Below are experts of layer 2 (counted from 0) of a mixture-of-experts language model. Rows are named router (the router's row for the expert) and show model dimensions 0-159. Each number is 128 + 32 x the weight over its row's rms, rounded and kept within 0 to 255.
After each expert's rows: a language model's description of what the expert responds to. This comes from a sample of Wikipedia text that the model never trained on.

# expert 10
router [ 62 136 128  77 122 176 124  82 146 157 200 142 128 129 167 156 148 112 138 189 164 202 140 120 123 107 154 155 143 136 104 187 142 138 190 143 104 102 140 134  26 128  75 145 103 159 198 120 122 134 150 131 125 127 102  97 151 153 122 120 189 131 140 143 124 134 131  78 113 108 132 159 141 117 137 138 132 149  95 165 119 143 131 130 123 143  71 145 122 109 138 142 158 123 121 130 157 186 139 139 175 137 111 115 116 104 154 103 184 160 112 104 126 179  26 203 114 156 119 110 133 168 138 147 149  77 135 116 127 140 161 141 121 178 103 148 155 145  31 107 143 141 121 136 113 122 155 131 126 102  69 163 127 170 114 129 111  34 111  55]
It responds to: Short word-piece fragments inside names and words, such as resp-on-sibility, S-ham, Qu-in-tos, plus commas between numbers in lists.

# expert 23
router [ 56 136 108  88 130 146 124  82 145 156 195 143 148 132 165 138 152 107 147 171 165 218 146  93 140 137 164 164 125 135 108 187 140 149 174 126 106  94 145 132  22 131  72 162 113 161 210 128 121 131 141 134 118 131 119 100 169 143  91 111 161 117 131 131 124 111 114  78 113 123 102 161 150 118 125 118 128 154 109 140 127 154 122 121 125 149  72 140 125 127 144 119 150 148 105 137 162 163 148 142 173 128 119 121 116 108 133 109 184 167 114 122 125 183  32 212  95 142 114 110 136 167 133 141 139  86 142 111 117 131 165 122 123 201 104 141 167 158  27 107 146 150 113 132 139 158 153 130 115  99  93 150 121 153 112 126 103  26 125  65]
It responds to: Mixed odd cases: a or on after a verb or preposition, capital letters in chess moves and code lists, and endings like ent, s.

# expert 1
router [ 72 158 162  74 143 118 145  90  54 184 192  82 108 126 122 158 146 110 108 124 105 158 136 136 103 165 111 126 147 135 160 159 116 125 120 146 109 147  97 127 135 100  54 141 177 140 159 122 157 144  82 130 125  86  79 159 157  88 152 114 168 127  96 145  93 116  96 117 190  97 155 141 125  71 148 142 146 133 107 103 177 158 106  99 178 105  96  59 119 134 112 131 153 143 190 112 142 204  89 135  90 116 132 116 104 179 186 102 118  95 118 128 132 123 109 145 167 141  71  86 167 116  94 151  86 122 107 130 100 107 152 167  82 116 163 164 149  91 146 140  93 148 132 142 100 154 108 118 134 192  64 138  90 164  26 169 128 166 113  93]
It responds to: Uncommon tokens such as Cyrillic letters, prime marks in coordinates, stray spaces and short suffix pieces like s, ing, ov in names.

# expert 15
router [ 86 135  88 133 100 119 123 138 167  71  59 189 130 118 126  40 118 115 137 171 132 135  48 117 148 127 126 184 157  83  85 136 127 115 182 117 121  79 131 126  29 147  88 115 141 147 130 109 130  74 185 150  87 139  83  69 160 123 116 105 163 105 131 128 103 149 110  53 110 119 139 168 137 143 131 131 146 162  95 155 182 177 145 158 117 122 135 146 125 136 124 144 164 126 170 140 136 166 138 123 160 153 121 134 177 121 135 157 108 153 112 129 129 146  73 117  97 139 105  76  96 117 145  56 126 139  92 170 118 173 142 134 124 232 135 181 125 180  87 168 121 123 119 137  91 122 133 162 145 129  98 135 168 101 137 120 140  97  50 119]
It responds to: Tokens in place and census articles and stat tables, such as County, village, District, km, % and Time in infobox lines.

# expert 2
router [126 120 127  78 127 132 116  19  74 171  97  67  79 128  95 130 153  98 189 142 124  91  92 126 131 130 102 167 123 149 128 144 122 138 139 141 129 117 110 155  72 127 120 136 119 140 112  23 200  91 102 143 171 115 122 101 111 138 133 153 120 134 161 147 118 111 112 114 195  93 122 155 111 123 120 163 115  84 110 138 141 134 152 152 136 127 131 140 135 131 140 134 146 160 126 128 108 148 142 169 165 103 138 148 196  95  21 119  49 121 105 138 148 115  98 166 122 128 113 129 160 115 151 105 163 172  87 126 130 113 158 169  98 101 143  87 137 131 148 104 127 155 126 131 152 131  49  73 222 106 137 111 106 149 195 139 210 123 147  92]
It responds to: Word-final suffix pieces, mostly s plus es, ers, ies, ations, marking plurals or third-person verbs, e.g. dates, drips, abilities.

# expert 14
router [153 166 130  64 114 102 102 145 140 127 167  95 136 133 193 137 118 145 128 198 181  57 125 143 129 134  96 131  91 156 129 159 130 125 130  92 145 145 177 139  78 137 183 115 109 127 102  60  96 164  53 117 111 189  99  91 153 136 127 149 164  99 187 126 134 110 124  78  93 128 121 197  60 134 132 151 143  95 131 132 140 115  89 117 115 154 156  86 196 136 177  95 111 147 127 144 173 164 119 144 153 142 136 135 191 186 170 108  98 138 138 113 148 125 184 168 139 118 117  65  80 176 203 149 114 116  65 131 113  95 112 146 148 152 115 117 129 138 118  54 137 129 128 125 115 143 118 140 124 144  99 100 153 141  74 139  84  50 130 160]
It responds to: Commas, plus and, or, dashes and closing parentheses that end a clause or list item, e.g. after names or before participle clauses.

# expert 43
router [149 144 146  57 180 120 134 109 125 111 146 155  78 140 100  86 143 112 152 178 140 142 144 116 134 129 124 118 137 160 104  75 148 108 111  82 162  92 186 172 158 104  29 116 110 112 138 117 143  56 160 127 112 129 145 118 112 137 163  72 186 130 121 108 143 194  89 184  67 134 167 119 124 119 125 117 124 130 110 126 157 155 154 216 122 138 141 103 143 132 116 182 117 133 135 134  89 172 136 165 131  52 149 146 154 121 123 108 199 146 113 135  88 132 190  40 125 151 147  95 171 154 120 104 131  72 126 134 130 104 177  92 113 150 121 103 150 121  97 139 138 122 154 141 152 101  53 144 174 124  91 135  94 197  79 110 120 169 166 136]
It responds to: Opening pieces of proper names and countries in sports tables and lists, such as German in Germany, Ad, Mar, Ar, Richard.

# expert 5
router [106 112 104 191 178  29  93  60 104  98  94 141 127 104 162  92 130 173 136 118  88 123 152 126 162 107 116 110 105 118  95 203 160 126 185 117  79  71 133 138 106 123 122 101 142 137 216 149 146 105 118 153 156 104  94 214  76 138 143  59 143 137  87 141 152 157 116 202  78 139 163 142 134 128 121 139  92 148  86 165 124 144 137 180 149 133 104 144 103 143 135 169  92 164 150 124  72 167 152 127 148 101 127 122 109 119 132 131 161 127  70 146 135  87 153 124 216 138 133 135 133 114 137 137  70  98 147 152 117 179 183  73  78 124 136 100 132  97 113 123 149 131 116 133  86 139 144  88 138 124 133 137 102 132  96 129 126 100 136 201]
It responds to: First piece of a word split into pieces, mostly consonant-vowel starts like lo, Ra, con, pro, often in sports or table text (loss, loan, lap).

# expert 39
router [ 91 134 103  79  79 101  98 148 161 185 176 142 129  98 174  97 134 117 145 211  91 159 150 129  95 144  99 154 134 160 169 151 162 153 122 115 135  76 114 159 117 150  83 157  99 160 141 100 179 126 102 146 107 119 161  66 154 132 101 120 131 102 206  48 155 135 163 104 126 150 124  60  88 115 147 133 130 101 153  97 122 149 124 157 145 131 109 124  98 137 164 126 107 125 133 123 104 141 128 134 109 116 100 103 181 110 170 154 170 154  75 173 119 172 137  95 166 127 156 104  95  83 202  74  98 133 142 155  97  74  80 121  74 179  91 117 167 135  77 156 148 106 127 132 102 139 143  95 113 174 132 158  86 127  93 134 220 107  88  87]
It responds to: Articles and possessive determiners before a noun, mostly the and a, also The, an, his, its, their, her.

# expert 13
router [152 125 115 198  41 144 124 183 115 100 149 172 131 164 134 164 142  77  61 218 132 156  98 135 119 187  97 121 121 131 150  86 139 109 111 125 100  85 116 145 167 135  63 137  98 125 155 124 177  98  76 142  94 103 115  34 113 170 127 122 115 149 190 180  75 174 119 103  89 177 181  74 108 114 122 177 139 176 134 139 145 152 112 161 153 147 116 146 141 135 132 107  86 129 135 127 111 128 118 110 121  92 156 107 142 121 148 202 158 148  62 169 137 114 155  81 120 138 136 137 167 130 179 112  97 173 110 163 112 118 134 128 110 198 126 169 168 136 120 102 127 106 120 130 123 146 117 139  80 142 124 125  90  94 116 124 190 137  70 126]
It responds to: Pronouns he, his, it, its, their, who, plus capitalized word-starts like His in Hispanic or Historic, O in Oregon.

# expert 26
router [ 55 104  77 159 115 113 148 115 111 121 113 144 160 122 129  70 114 157 148 142 139 183 153 129 116 127 151 113 117 172  51 181 123  85 172 147  77 115 116  93 140 131 124 126 118 155 131 158 164 139 110  87 115  84 145 169 107  95 121 155 109 144  71 175 139  87 135 115 118 144 137 110 143 129 116 131  97  26 129 121 107  86 115 147 155 129 118 123 150 124 169 119 163 146 165 125 160 150 152 107 163 124 146 135  65  54 128 180 133 123 189 128 144 144 114 163 241 118 109 178  98 162 181 128 106 141 161  85 125 150 127 142 157 186 160 131 125  57 119 122 118 136  92 107  85 152 118 150 127 127 125 160 148 165 133 143 136   1 109 137]
It responds to: Short consonant-vowel pieces such as li, ro, ri, Bi, Pro near the start of split words and names, e.g. lieutenant, broadcast, Provo.

# expert 30
router [133 133 102 135  71 134 135 124  98 134 181 176 151 135 107  96 130 133 127 145 125 186 115 143 145 120  83  97 121 168 150 203 131 122 121 156  94 104 132 116 135 115  83 104 106 150 107 117 101 102 149  97 161 123 103 170 133 141  93  79 137 115 185  70 107 154 128 103 117 147 125 211 101 151 121 144 127 136 112 165 118 142 132  98 148 147  57 113 147 122 112 134 121 143 148 109 163 142 127 100 145 162 142 102 135 142 143 164 176 240  64 105 124 210  38 168 120 178 155 140  84 132  79 154  73  64  94 132 124  89 123 186 111 163  93 148 141 132 133  43 131 151 150 130 104 102 182 152 150 145 118 152 132 121 192 116 141  74 110  88]
It responds to: First pieces of capitalized or foreign words and names, like Ju, Qu, Per, Hebrew bytes, plus scattered word fragments.

# expert 8
router [174 178 185 137 140  68 127  91 178 104 167 140 137  85 138  89 129  95 137 169 106 162 136  99 131 110  96 156 141 185 109 179 177 144 168 130  99  62 113 147  69 119  92 109 140 116 135 170 142  73 148 111 107 124  79  83 123 128  95 112 140 150 150 140 174  93 100 106 105  68 126 170 123 143 125 134 119 192 104 151 144 166 152 139 129 136 139 135 159 156 132 141 117 138 153 127 115 127  99 157 176  97  90 127 123 128  41 104 191 111  93 117 181 152 173 199 143 129 119 105 100 135 138  67 153  91 165 153  83 103 146  62 119 120 118 111 126  97  84  95 127 107 150 137  71 156  97 185 117 111 135 129 182 194  77 150 113 159 135  58]
It responds to: Prepositions such as of, in, for, by, during, under right after a verb or noun, e.g. played for, use of, utilised by.

# expert 46
router [126 142 100 176  99 148 138 158  79  94 109 154 129 120 147  86 137 128 183 166 183 172 132 134 106 143 119 165 123 129 102 104 124 111  88 120 161 101 129 114 118 101  99 115  83 131 140 111  75  76 129 157 151 108  55 133 151 165 136  99 147 111 111 187 121 101 133 125 126 144 182  81 130 121 123 134 154 103 119 155 171 133 127 109 128 125 162  69 162 146 175 176 172  97 127 111 107 120 155 141 138 120 130 107 226 132 183 170 144 177 113 135 145 134  77  98 106 141 174 132  60 105 136 129  82  61  99  35 147  79 130 159 117 170 106 129 188 137  81 219 178 131 140 117 139  61  86 151 118 110 138  94  78 153  83 134  96 141 148 147]
It responds to: Capitalized name pieces for places, nations and people, e.g. American, New, United, Roman-ia, -land, -ton, -son, John.

# expert 31
router [ 71 127 133 124 129 130 120  32  93 138 154 103 128  75 140 169 148  94 169 125 119 194 138 136 120 137 112  77 152 113 178 195 117 136 100 134  47 124 125 151  89 115  66 145 150 130  76 120  97 138 112  74 130 100 131 198 126 117 126  94 190  95  53 162  99  85 122 132 153 135 138 169 154 125 134 162 161 152 131  98 131 114 141  81 158 110 127 109 114 125 149  99 151 142 169 123 129 184 138 108 108 142  87  97 216 202 170 145 121 127  96 129 154 138 146 113  94 139 107 115 174 144 132 149  86  92 131 134 100 136 128 155 120 117 135 119  64  91 117 160  98 129 120 142 147 130  93 122  99 204 135 134 184 163  74 140 103  63  60 126]
It responds to: Opening brackets, quote marks, dollar signs before amounts, list dashes at line starts, and LaTeX braces, as in $8 million, (1).

# expert 6
router [103 131 130 119 149 109 138 129 148 116 142 135 146  45 183  86 128  90 156 183 146 126 102 116 149 126  73 114 154 174  88 195 174 142 134 120  95  60 120  80 122 106  61 109 186 122 170 136 144 135 187  84 122  71 108  88 142 108  62 117 124 156 163  88 118 127 127  87  78 120 132 189 108 125 122 141  99 154 107 122 140 145 154 130 132 145 139 117 110 158  88 143 135 156 175 137 110 148 126 164 202 103 137 130  67 148  52  93 178 136 144 136 143 134 166 186  99 134 121 138 124 137 173  84 151 101 122 142 104  98 148 129 125 107 126 137 191 115  78  76 141 104 155 145 128 147 176 161  96 148 120 113 183 186 132 182 191 188 113  94]
It responds to: Prepositions after verbs or nouns introducing places, dates or objects, such as in, to, for, during, with, at.

# expert 41
router [ 80 106 149 139 130 109 136  32 112 144  49 189  70 170 136  87 140 102 148 164 155 169 155 129 204 108 120 106 128 145 127 208 152 113 157 135  59  76 148 165  73 121  69 147 122 116  91 126 112  83 142 142 126 133  96  99 115 109 129  81 137 159  97 104 171 148 106 155  75 140 124 106 200  86 137 112  89 161 115 184 146 111 147  88 162 143 140 119 123 141 189 136 139 131 176 127 170 100 169 122 127  96  89 123 196  88 114  72 147 149 107 147 147 128 163 101 106 172 128 140 155 147  69 131 105  67 124  85 167 127 133 152 144 123 111 100 116 119 154 113 170 131 144 108 104 107 199 105  95 135  72 143 103 117  98 149 103 130 114 140]
It responds to: Common nouns after the, a or his naming works, events and groups, such as film, program, season, team, game, award.

# expert 61
router [101  98 186 197  90 129 107 111 122 146 139  60 131 140 129  93 116 190 150 138 110 178 118 128 136 110 104 129 143 152 107  89 133 126  94 103  78 132 139 163  64 175  36 119 109 144 147 113  95  95 134  99 118 146 107 114 156 143 139  46  69 148 160 178 143 115 118  79 133 106 130 227 136 104 126 113 136 122  85 149 129 157 131 151 171 130  74 151 146 137  97 144 174 128 143 122 156 152 107 114 121  99 139 131  74 180 118 163 178 217 119 117 118 161 109 169 149 149 123 127 100 178 153 135  96 114  93 159 130 155 142 110 116 176 148 186 204  93 125  83 133 140  45 114 123 143  79 132 109 172 102 148  92 144 112 127 113  95 141 155]
It responds to: Initial syllables of names and words, like Cha, Ch, Ca, Co, li, ta, in Chamberlain, Chagos, Catholic, cadets.

# expert 50
router [ 80 138  90 146  84 137 129 182 111  97  21 177 126 103 156  62 129 161 148 142 171 111  55 126 142 140 144 162 145  99  97 107 125  97 185 112 144 134 166 128  25 145  74 115 122 157 148  91 133 104 169 139 103 150 114 126 121 127 117  48 159 108 133 108  85 113 129  33 131 102 128 131 132 154 133 124 133 181  94 142 187 163 130 142 137 120 102 151 135 133 148 137 201 143 162 116 146 178 143 139 157 166 132  97 165 100 126 181  98 126 136 109 125 124  59 129 106 162 114  89 122 101 119 102 137 134 133 160 129 178 177 125 105 144 115 157 150 184  82 179 117 115  94 167 114 112 137 126 115 137 134 143 176  78 154 128 188  95  79 136]
It responds to: Word-ending pieces like ence, ment, ure, ction, line, especially in census and place articles, e.g. races, average, town, Time zone.